From a checkpoint of a small mixture-of-experts model trained on Wikipedia.
Size: 14 layers, width 512, vocabulary 27944, 215M parameters.
Experts: 48 experts in each of 12 layers, 192 SwiGLU neurons an expert, 4 picks a token, a sigmoid router, a shared expert of 256 neurons.
Training: a variant of Adam for the experts, 7274 steps.
Below are experts of layer 2 (counted from 0) of a mixture-of-experts language model. Rows are named router (the router's row for the expert), gate (a neuron's input weights, with its number), up (a neuron's input weights, with its number), down (a neuron's output weights, with its number) and show model dimensions 0-127. Each number is 500 + 40 x the weight over its row's rms, rounded and kept within 0 to 999. Numbers have three digits each.
Before each expert's rows: a language model's description of what the expert responds to; "comes before" lists some tokens at least twice as common just after its tokens as in all text. This comes from a sample of Wikipedia text that the model never trained on. Tokens count by the router's weight.

# expert 1
What it handles: Mid-name word pieces. Inner and first pieces of proper names split into fragments, such as Chatt-ano-oga, Alleg-h-any and Be-uh-ler, plus line breaks ending table rows.
comes before: "| ", ", ", ". ", "s ", "'", "\" "
router:572548471547443483451496496524457448516553458412562483530468458485454565522533457518475544478485477473538489488464531512569570512523482483519421469559435534513504461460486530473561455481523437510479438464511546486524461502441492473544457478439544461499522491479572525452483515536548450530488467521564534524470495560525478483553435552566526476485500509536407567428535470429452554482529
gate1:548474528470531523541467425456485610482411565508534490522415566479495488513493516396492429488504464524494500490507457544558472503467508493495548426439566459490482464525514483468528473464542480543573472469501498509488521477471493450474511509475469457481503517557552501522536459424494471554472496523520490602510516496550624527557529529488490488448509562499483569514511504465526545441385
up1:490495427524477526550558479568514446540565534476497471492598465482490480452509484563577529486459575452546460471479521536443520480504531487489557578522381486444494579463486494505523475581470526510470498546502509454511457576533536549477557444520472536510488470479520421507422486495432563492487490525479513554494504485471425474511554450560494423495392470434457517489467490518556451511526
down1:511474522374489523455556444547508487533469511542522544577448536577533472501483430519485516632566515527530500510513468507505540461515497517485467478500508451473503483506486490447568507505506525490488448515511415517401492509516460526447412463496524538417421478476418498418486477427483524497465502483498435478498516455474472562497518492506524539468410509500515524436572487535477483540469

# expert 9
What it handles: Compound noun heads. Nouns ending a compound or noun phrase, such as five-level, side-view, flight attendant, and time, end, life, plus sentence-final periods and table-row breaks.
comes before: "\n", "\n\n", ", ", ". ", "-", "\" "
router:516457513537429467491454498498547491560484543420509516529574514501537517504594514455454555465470528557509552466509577457465463529528472562437505449472446485500507553497559524549567530481509470490522467550561443529496459465481493534459543506451534528477500498452567527541532525492548415553518499465443476454548430439525481507578455516466443462538519436553455513462531541561453463477441
gate0:466478456477485557515518496457513546445461473480526509519463513562537525461524486537537486462515494534530507472493472546426498478455543531507443482540457588533455467512485523476581449475516458509574455531492503537499584555493513471431495532542554511510547524509447509573476535496421517530490501555568511579464440465500555467518459457436459490476454530501479499446481414432494508502471
up0:516483470468539533486515517474538506465526496502506472473544473507544486572476487564489450517470499493498538480444493488509489536532452463438467509531509487518443479500501459446507513492503501523439566430611508535464527435452480555469505477502447426517423526503520549471450473526503528418560574514499476539489534501506462494477512488588511509507517507513517483487502527548512573529418
down0:465469473398558523486503539552561496559517498522549420513411520477472462544544494453498531527567471503508509527514483503525522561499394521464481497539510498443421492563541452533484558468452547527476545458586453465478457544551468425460536483494519452457512436513498527499490485522515489498465473511480455488457582521566554475599509399481480541449420447485555468484498394491552485443464

# expert 39
What it handles: Numeric table cells. Pipes, dashes and decimals inside climate, census and statistics tables, plus relative pronouns who and which.
comes before: ", ", ". ", ".", "0 ", "; ", "were "
router:509520490528438444451450431460475475475489467469528459459558553460525539512563552562499475399490527519501529448495451483544447532545539467505579528551558493523555510492525458447471478443552556565550507457549438502507466498469570554556563491548473578506538559498520530538549458497530525519444534543494525574462540499570486410558509495504469447452486491477545486503475524573558446501454
gate0:391479476481540528495533499485546455524450544580465458513493493535467497569490497452527580508459477492465568490554577509543499530539414520493476453488499553466493545546483540611564534502487456543446493583436502490463508488524513477547548488441489552556437497519511530456457481461523514528438538522515486458455527541520463517521485514505481498482454489556435541495467465524499517443532
up0:459529457491421489505430470540551500446422454542490555503545507484532509549457595504482477527543484494463515522447584486477507594517546550580526505494549538479622522492485563526526532436556506438494488582463500448458511502478468571471500506471471487489460482499480452523580508525527497597464509484467489500444446472490491513529527578477434592525490473564496492478524484476471415486515
down0:496536480480576494467505422555488501492602540534499472503532483522476513571584448495472549519577539485520460539483521440513472530536523506526600454546503525527537508566504519432474486478540497499576446586504522527523454491484532502452478492540438527541442506481504531498464528526541456517387489494431510561465554557375505483441522435417524468482544535465471476498512501473496534537482

# expert 0
What it handles: Numbers and word endings. Number tokens in dates, percentages and coordinates such as 19, 35, 52, plus word endings like Nintend-o and the particle over in taken over.
comes before: ".", ", ", ",", "–", ". ", "% "
router:509455520443529560501508543556572506533491450477516440538445483510459510477567516501519549494485524465489474511470512509447514450498556526505581536517528446588432557480565525452502462509543546465580543557511526525472521529494461532530552423553536561498506468433561566497497480539554500591549439497532557527502503490560534496500541559413455535515459512462456449443456507532458435522451
gate9:619550500542555467498456530513497525514494519517517547556520521498548491479520505498485489469457549555487474472436519538452519474436527459442490572498496516468499533526468563582502483524499478441484458489491537515486536546457438416497511487466537475585517458569546480598490551541366523469521489567511562558480481459497430521496551477531544510456498497566470468464480529489485597576472
up9:517492533470468458498464437514525511542527490558500551480527472522469482508512471532520570405555520535526433492526524465510505525508512443458463502506479505440494540490499465547483497498501479535540455536438435455528460480530553423431606439520495508546505435495494503565436542524429524451443525537631529491477524518513569542403474534453514442456502512479515504500521550503504573522510
down9:468514524448441491557505472475447502542488518520493431517499454523473553567401486453485526515485476516480548440567462488517499523530454542509609560563454476530527521444530547503506511495497485509407515454471529498514582508495578463548449482440475529512546487496473466469454591446571497531533424533514474475504538580449538531494499513476496540476480421508551512521528519513531514476500

# expert 34
What it handles: Counts in stat tables. Small numbers in sports stat tables (14, 0, 1) plus head nouns before of, like site, number, One, half, final.
comes before: "| ", "of ", "|", "was ", "is ", "–"
router:451498458518485505518519514459444449455560550455462498487543477437481527467595459527560557431532508519518523514489460526537534473457462500466566458487475517490465494576504514546461549481462458573465446554580440521547559466501526579460450452470428497476530523443549464503465531460526451561557449557486462567459481484542487511463517566482488506525442578485535509503473497493525502508514
gate0:474521482535577518482544473574534463597448517522519553527504508486534549478444565488555507555451555487513518434503463515465474474452425517492416500534470480511517577512548541464550548496533500536494446534504530557581471596588486557478482486549539505513458463562574431556556451534574565506516479574501506437516547508532519488577517482503523446387453483505468511578479522563491535440546
up0:479506533543528514556553508409462519427463543502498512539521536555508500464405485490535416519538469502494582556477523501465516474485545500508520487545421533552509433410475529450534421520482501510493509559517445466497517486563416527497515504477469527496471483546412489511530572498446600535494504523551559517584502514436505457479526578496553519521550435511499533530548453494535520496522
down0:564522528473512426518545484468535480515458403437414494465441501506514480543479492466517536453449503457515528575550496425491503489483539517573478438456505512508485556512539514482546421510446567436459426465430405511466488569578537607468508518478512524532501503458418461524471500441592449518529562496524473477432558560478495520436464577553513515477525524478514513534520448455545531491526

# expert 15
What it handles: Final year digits. Single-digit and two-digit number endings completing years and dates, mostly in birth–death spans and date lists, such as 1958, 8 January.
comes before: "| ", "|", ") ", ")", "–", "), "
router:470421442538455452459555501546475547502564507430468529516542474526512546436565551527550555525440417607536543421505563565494443456472493481458513527509442494530485511462468508559433555504554477473565535490424498532474558554518517502443536443519504495546498462525437533478507522532473511452576470547497548476512564504491546493525481573508483542524503514506476571436489411568528450559537
gate9:536539529517456508477558522535522544467471505441468509493437536486502510509571464538508451553512537537526501486461499484510550495465391479545518451517582522509560421524455475527468388536478541494443492527537442568475489454493551504510461488524516496451535493518497512545508438484428424503524508502567522437468532543531491519503470443503515478546560530503461529506504474458489465489457
up9:512490501505485421495503440550567609522546464490471533489510516487516492486462565510413506447520523496467509495497506523421564506568477489570487485507577465455530497525485495490555542483582446471415502591507459452559472464551466531539430485529533488532478480520514529488588456544474529476554474530562459453490542416474544506507476472519454474487608562452452499544506475493443534465462
down9:442531482465525489503485475476514490588575519492477479490415518553476474483520450476559484473404556458519450542553505573574467486476531512499540490548495481508444508537532603486572521452412456449508565513423533497558542467463462517401415455564471582494536507527541515464470580462486522554534513516477490480542597461414531477503502578520478499442469471469513497506483476513511550494514

# expert 2
What it handles: Mid-word name fragments. Word pieces inside foreign or unusual names and words, often Slavic or Balkan, e.g. Buduć-n-ost, Schwä-bis-ch, W-ush-u; also table newlines.
comes before: ", ", "- ", ". ", "-", "'", ") "
router:522484510531514480501477452433528511433522568423473555468508498503459477486528567475481461418501440522508568534449544560470480485537509507445504441492438510555538511493518451533510532464417519468522493592469503422566476471535544545477522538436447501453533546452488544506524445496505470535480539574562546506452447499549532488486478526434431507497441440468448492496508511488499469418476
gate1:494495447510534469480522481459492544527458507458474422512458494466505456444490503490483540543542513514511448550499467475527520558550496472492500481449506452468431456495419480587489555506461521505446434478477452541521444523531549540531496540451465519441464464488444451544500523463446507519482469562467478460465439528498623425504511503506520494500442413479511491399412525519440506484476
up1:547453439473559488508533520533482562491509517472522509461531448479425473482481512518553459490512475532543524516465466507451503562530512487531431516490423481484550496454544428542478529524563458547552461513531501502473503433509518507537520556551459509486482489587469523548444519455494504478473496457446488479487388530511475519467470471448500472437459535540499459528446466341478476509514
down1:492537557605495525503531485462418538503537436503463498531519458509484509515490469472517495592448483532523487521485566516457490553455516555496510505500476522492573472444514471441476456525508537492560476494578501463544493445519488547500434523490491496547477500515522464498476472534513452546539515450440510598438501544579421470427550473499499508446452534486487504470507524512525488515563

# expert 42
What it handles: Infobox field labels. Infobox and table field words before a colon or name, such as Time zone, Preceded by, Position, Born, Country, and pipe cells.
comes before: ": ", " ", ", ", ". ", "-", "0 "
router:478485546521516499535448509459446515446481535467431489547509481409503563518553450500483509444557566582482484512480499547591465458499554525483468513439430551560485487448442458502483470517485449545535533443436502464558441547469478490420552461427460474477558473484552445506427527430531521548524520524437539526550439475531549484510477481487457461506541467490529447469520500499482503544483
gate0:422460556479502467538501458433526441478549511456511475484543508560590479447512524498508496517560484490457521502480504481516495502551527501426437517500507523488519439480460449522423463550510562583485455508467414523518499567440512458547534514504559567476532535500463493470519427501510467517469519545470556502513540531541476520534554456458514511513530512436514525467504495502508499515582
up0:487533467448517497508444445469576421516522477520509473503430494516514437520489482474572541470598501476501481502464545446519476545559597471479483519515524537493541404456468522513500541524553463618533525422465434489564501497443510488587485456566497580436530568515462446512456472473502517481504462587514539565495576529490518450549457429471549511463469519470525551500543527555592457469585
down0:536453544506507487522457533535476464484428506541531499479546496516512508458485528441534467539537484495533438458587495469525504477458518505520493446472509477531530531419507547514488541554463417468520455551471486505485534478487461487483499570468546507508551505479519438501427476479503442538529476442471489504467528503471529517509535494444383491571560468527513475477482484502543537515452

# expert 28
What it handles: Table and infobox structure. Blank table cells, line breaks after section headings such as Competitions, and taxobox labels such as Family or Binomial name in sports and species lists.
comes before: "| ", "|", "–", ": ", "; ", "0"
router:505497487512499474526474456537476456525486469463465480487532553443448445494551436485500483517497572545548535486527449519512546465556532453482583533472496410534432470476528509511552443522478480572477554536559476547520559488525544524529509512475537464526474491526442532519513540520493522531584562484510476497508544549552515477473510531551495507474490536515440530502507527506452490517453
gate0:527489528484535506430463426526481437487531490485537510488515472473443468548514466498491469444495485465449448410568569537602512515500411484480465504525593496489457505461459504505580510516494450497549566499527467550506479588496583464540498553467493549520521563459532468552473451472478555494513530457539537466521465508520494549486518542565488519556543433486461460449494518513572520436502
up0:548454489547491518484536417435449542518531532524572508501483507539455510537516492514544481424458490460534494537446531466584569405490515488455537516525475530485455517473503545492454531512483541540556530549435531549453437494474516437478473546449487440491507423518498520547479522519563529468527448445478492494483519478498463474541485500502533583486502489507524477606533445460488489431533
down0:488539490435463487491588586514431495484551489494478486396451500497474485527527466498527527477505564434549418505536515511487551416467527487484541552477424537500514501502449549496502477516536548492529516519425477506420515424474594500482468483480465519427471480525528475523541558496482509531466493453487571530474503517654530550508508488474490492475485531499531460538491494504536514526531

# expert 36
What it handles: Plural and agent nouns. Plural or agent noun endings like -ers, -ations, -s and head nouns such as people, points, residents, votes, followed by of or in.
comes before: "of ", "and ", "in ", "were ", "to ", "("
router:504547509494517517452524529508485462473484513471552410479505546514514579513538479564490523451519496551428447506564485471461529477512522539531504414447454486527567520495569521470498506446539555473489466525443547454448475499464517499567562533570477524496566527558587476546486483453523488484500455436435519533475501458539485552524554528499575436449479586530525497478515571563473533485519
gate0:488529442454476489474478593478473526487501513506530478483541572557462483476519462537557500545483558555499457465507496506546542490474493427434543485478507491455553469462531491416529520489507520533450474490495533544501488575576528510492454489520553523445578520494493545515459495481506505552498480588537471459498461498498563536545518498519494496507448498540513507461486504452521509479522
up0:482500585459506528517517411524545509561474437502484555467528443513451490500569508494485486449475500474528499561481547425517446480474529560497444508501445523539514561484493487495497496460487511471537559519499590427476571442440507479493491508450450479563489525488509487526548436590581484438506529486438595550509488529485499481490498405512509515490493537453426500482500541495485456534517
down0:468482494517515487540511516518489599476447489447426521540502541566517471519506417473545558532487417489499499605473554414570474436465478510533517486542489521487510500551521489507496520488584466484482506536516482476452492541522554503480499554478425541480485548504473496508476495578519458525489467519439478479497502460655490545497520514434427469467470468462534474563524501471511452566565

# expert 20
What it handles: Parentheses and table pipes. Opening parentheses before abbreviations or years, table pipe cells, semicolons, and words like National or American in election and chart tables.
comes before: "\n", "\n\n", "born ", "age ", "199", "votes "
router:519519563513468528472481538540483543561442554497446463552570508414546570481513564469517520441435525566537498482466550468512536521508456511455517541487540455580475451471447540545447530494554537497446430464554542566491496440436440476467520570426557554460445417463496487530511502510487477549621567534534527547482423526571477521475484458424556526533541530463480554456491560544486539484411
gate0:538490513477488511477446496534387575512547507477452488492532530490484547473455460469495535539476556562473460540484510515539461475469541511525548485515570603448443492476510515529523515497537482511475444504584510508459522440563446530519528465534437561509517481517539483502474446530509564488549438495495439550452500521541606591488441429445504553554527481510493549463517529471510469454514
up0:563496527560489496462508528461468664587537533512487541474467429482568531510476477456491549506448500526456514549526529496526476488471534518481453483503549503512426498505534529454521449497468504496550460517567507384480512519552440539486526464533455505452487535536510458481511517580507445478558493424460464522480454479513506498490498494444474607536441487478528595470493490526510469453495
down0:448460519554443506458509429453536502450509470550555478510528510494501517460443488452537559569493469463486537455476611577480571511521507465510478510526536540560504497577552539512519553472497491451511463466485509509553462460375506527571547482532497554454489554490493513568560497606555553518525456563521583453457474548637495555479537507497485569540456548504498486481512459488542524528528